{"n_layer": 13, "d_model": 256, "balance_loss": 0.00212}
Below are experts of layer 8 (counted from 0) of a mixture-of-experts language model. Rows are named router (the router's row for the expert), up (a neuron's input weights, with its number) and show model dimensions 128-191. Each number is 50 + 15 x the weight over its row's rms, rounded and kept within 0 to 99.
After each expert's rows: a language model's description of what the expert responds to; "gets" lists some tokens that make up at least twice as much of what it gets as of all text. This comes from a sample of Wikipedia text that the model never trained on. Tokens count by the router's weight.

# expert 29
router:50 24 62 73 76 43 42 54 43 60 77 12 41 40 39 35 41 83 49 61 32 53 57 39 66 73 62 51 47 51 52 46 42 44 41 56 41 42 65 34 50 48 27 54 45 38 48 45 62 39 39 23 79 40 50 54 54 70 55 61 52 50 63 79
up0:49 20 65 34 64 81 50 54 60 45 60 21 57 64 40 64 63 55 11 55 52 61 19 47 43 26 45 45 60 27 42 44 56 57 58 64 62 67 40 39 47 53 45 06 36 61 65 38 54 56 50 75 67 45 72 22 52 61 73 69 25 48 78 55
What it handles: Common word-middle pieces. Short lowercase pieces inside ordinary English words, especially ordinals and -ar/-or/-th endings, such as sem-in-ar, se-cond, 239-th.
gets: "ar", "n", "or", "l", "st", "on"

# expert 35
router:38 47 41 69 60 70 59 30 45 71 57 15 47 27 64 42 47 42 95 70 45 50 46 49 71 63 60 65 27 37 37 37 36 42 56 64 52 44 69 39 37 66 33 62 38 32 60 35 44 48 49 46 77 33 67 54 57 57 34 64 30 63 60 51
up0:53 48 63 37 68 91 23 45 41 58 46 35 50 25 66 79 36 54 51 39 51 31 62 62 40 31 58 61 48 59 57 50 66 60 63 69 67 61 62 55 31 19 58 48 48 55 52 39 42 28 33 49 36 36 50 69 74 33 72 34 34 50 34 59
What it handles: Row and line boundaries. Line breaks, table pipes starting rows, and opening quote or parenthesis with a capital, e.g. "(A", "\"M", in lists and tables.
gets: "\n", ".", " \"", " N", " (A", " \"A"

# expert 6
router:37 33 86 52 61 45 84 44 58 85 78 34 66 50 52 46 39 65 71 54 31 53 72 25 68 54 56 61 52 34 35 40 39 41 54 54 32 65 49 62 45 62 26 56 32 56 61 49 55 50 47 32 64 34 48 65 58 49 45 72 43 73 60 61
up0:45 51 48 37 44 65 30 76 52 36 63 73 51 57 29 58 55 56 76 37 43 52 55 46 54 51 32 25 57 61 34 17 40 63 20 47 54 68 31 67 48 48 38 42 54 33 40 36 24 62 57 55 43 31 51 78 65 43 53 40 57 34 45 46
What it handles: Given-name pieces. Masculine first names like John, William, Dave, or their pieces after an initial capital (W-ill-iam, B-ill-board), often in biography headings.
gets: "ill", "an", "ar", "en", " John", "e"

# expert 1
router:21 45 66 66 43 77 58 49 35 70 40 41 70 55 87 45 34 80 78 70 30 61 64 31 60 70 59 44 30 20 38 32 39 29 40 66 60 51 54 37 25 61 16 58 18 28 44 55 40 70 44 44 57 51 37 71 65 51 58 53 26 64 63 62
up0:24 26 54 46 55 50 35 47 49 31 43 72 33 39 59 49 51 55 65 54 54 53 50 53 39 66 67 36 61 36 56 45 54 60 27 25 38 58 42 53 22 67 41 47 42 70 59 49 34 63 32 51 60 26 30 87 72 43 28 60 45 55 26 37
What it handles: Relational connective words. Prepositions and linking words introducing examples or means mid-sentence, such as with, as (after such/known), like, including, using.
gets: " with", " as", " of", " including", " have", " such"

# expert 44
router:35 34 57 65 55 53 60 40 40 64 62 16 73 69 63 44 39 50 78 65 44 70 65 36 47 81 58 50 37 38 43 52 51 16 35 53 54 70 49 27 22 73 19 63 29 32 59 42 61 58 52 22 67 45 50 44 67 76 71 54 44 70 72 51
up0:49 52 58 72 51 48 72 68 12 80 65 58 30 31 24 46 52 41 56 20 85 50 67 44 38 64 72 64 34 40 53 40 71 63 56 41 53 77 47 70 27 72 80 69 72 41 19 36 59 72 67 53 71 46 46 64 94 45 53 40 62 62 50 50
What it handles: Main verbs, copulas. Main verb or copula right after the subject in biographical prose, such as was, is, became, began, announced, placed.
gets: " was", " is", " were", " been", "ed", " became"

# expert 47
router:40 48 43 68 61 69 58 32 44 72 58 15 46 27 65 40 48 42 94 70 44 52 45 47 69 64 58 65 28 36 38 37 35 41 56 64 53 43 69 41 38 65 33 61 37 33 61 37 44 49 50 46 77 32 69 54 57 58 34 63 30 62 60 51
up0:56 63 47 34 40 70 45 74 56 61 54 50 42 75 57 34 58 56 53 51 66 42 48 43 58 50 52 50 05 63 60 15 26 48 55 41 62 64 71 49 34 65 61 46 66 53 60 45 47 40 39 60 65 51 72 72 45 39 59 37 56 28 41 12
What it handles: Character names in plots. Name starts in episode and plot summaries, e.g. Sarah, Ozzie, Amy, plus scattered date pieces like 2021 and times like 1:06.
gets: "\n", "|", " He", " who", " ", " T"

# expert 5
router:21 37 63 40 68 63 57 28 40 94 76 35 59 45 61 50 45 69 70 85 47 66 59 43 69 68 72 78 46 43 45 38 45 31 31 64 40 64 68 45 39 70 49 72 33 25 58 45 44 63 29 42 54 58 53 47 71 60 45 77 13 54 75 73
up0:55 55 61 54 64 80 74 70 45 46 32 37 73 41 70 29 42 51 41 45 36 43 36 46 82 74 46 73 38 63 74 42 74 38 51 54 48 44 64 45 29 81 48 68 40 57 22 19 28 43 26 55 37 21 56 38 82 88 27 39 36 43 75 63
What it handles: Section and line breaks. Line breaks and == heading markers at section boundaries, after titles, headings like ==History== or ==See also==, and list ends.
gets: "\n", "==", "===", "==See", "====", "==D"

# expert 20
router:33 36 74 62 55 53 55 47 35 84 44 37 77 45 35 38 67 58 90 69 42 71 45 52 45 74 82 71 48 58 17 37 30 31 53 59 43 58 72 41 28 57 23 62 41 39 28 26 50 57 38 34 60 58 37 50 50 61 47 64 43 64 60 63
up0:67 77 49 44 44 59 63 49 36 51 60 33 62 56 37 10 82 57 48 64 72 51 45 72 19 31 60 39 43 46 53 32 45 46 71 61 72 43 33 58 49 29 56 66 37 51 55 33 69 44 40 48 31 59 37 46 68 81 46 57 58 60 20 67
What it handles: Phrasal particles, common nouns. Particles and common nouns in idioms, after to, the or his, such as back, off, out, hand, way, time, years.
gets: " out", " up", " time", " back", " end", " off"

# expert 23
router:54 21 52 83 38 69 63 27 54 69 46 40 52 24 48 47 44 39 77 75 30 68 42 17 51 70 60 70 49 27 39 23 35 35 51 56 59 54 64 58 14 65 36 62 43 18 41 43 49 67 57 26 47 40 56 75 53 50 57 56 47 72 65 70
up0:41 48 77 49 78 70 55 43 16 32 54 67 30 17 44 56 71 31 56 54 71 46 41 36 64 52 47 57 34 63 57 54 55 72 27 62 54 48 60 64 65 09 52 82 61 83 48 67 55 21 62 36 56 44 50 52 62 65 17 67 61 37 27 57
What it handles: Creative work nouns. Nouns naming media or works, often after the or television, e.g. film, album, series, novel, song, game, book.
gets: " film", " album", " game", " series", " song", " music"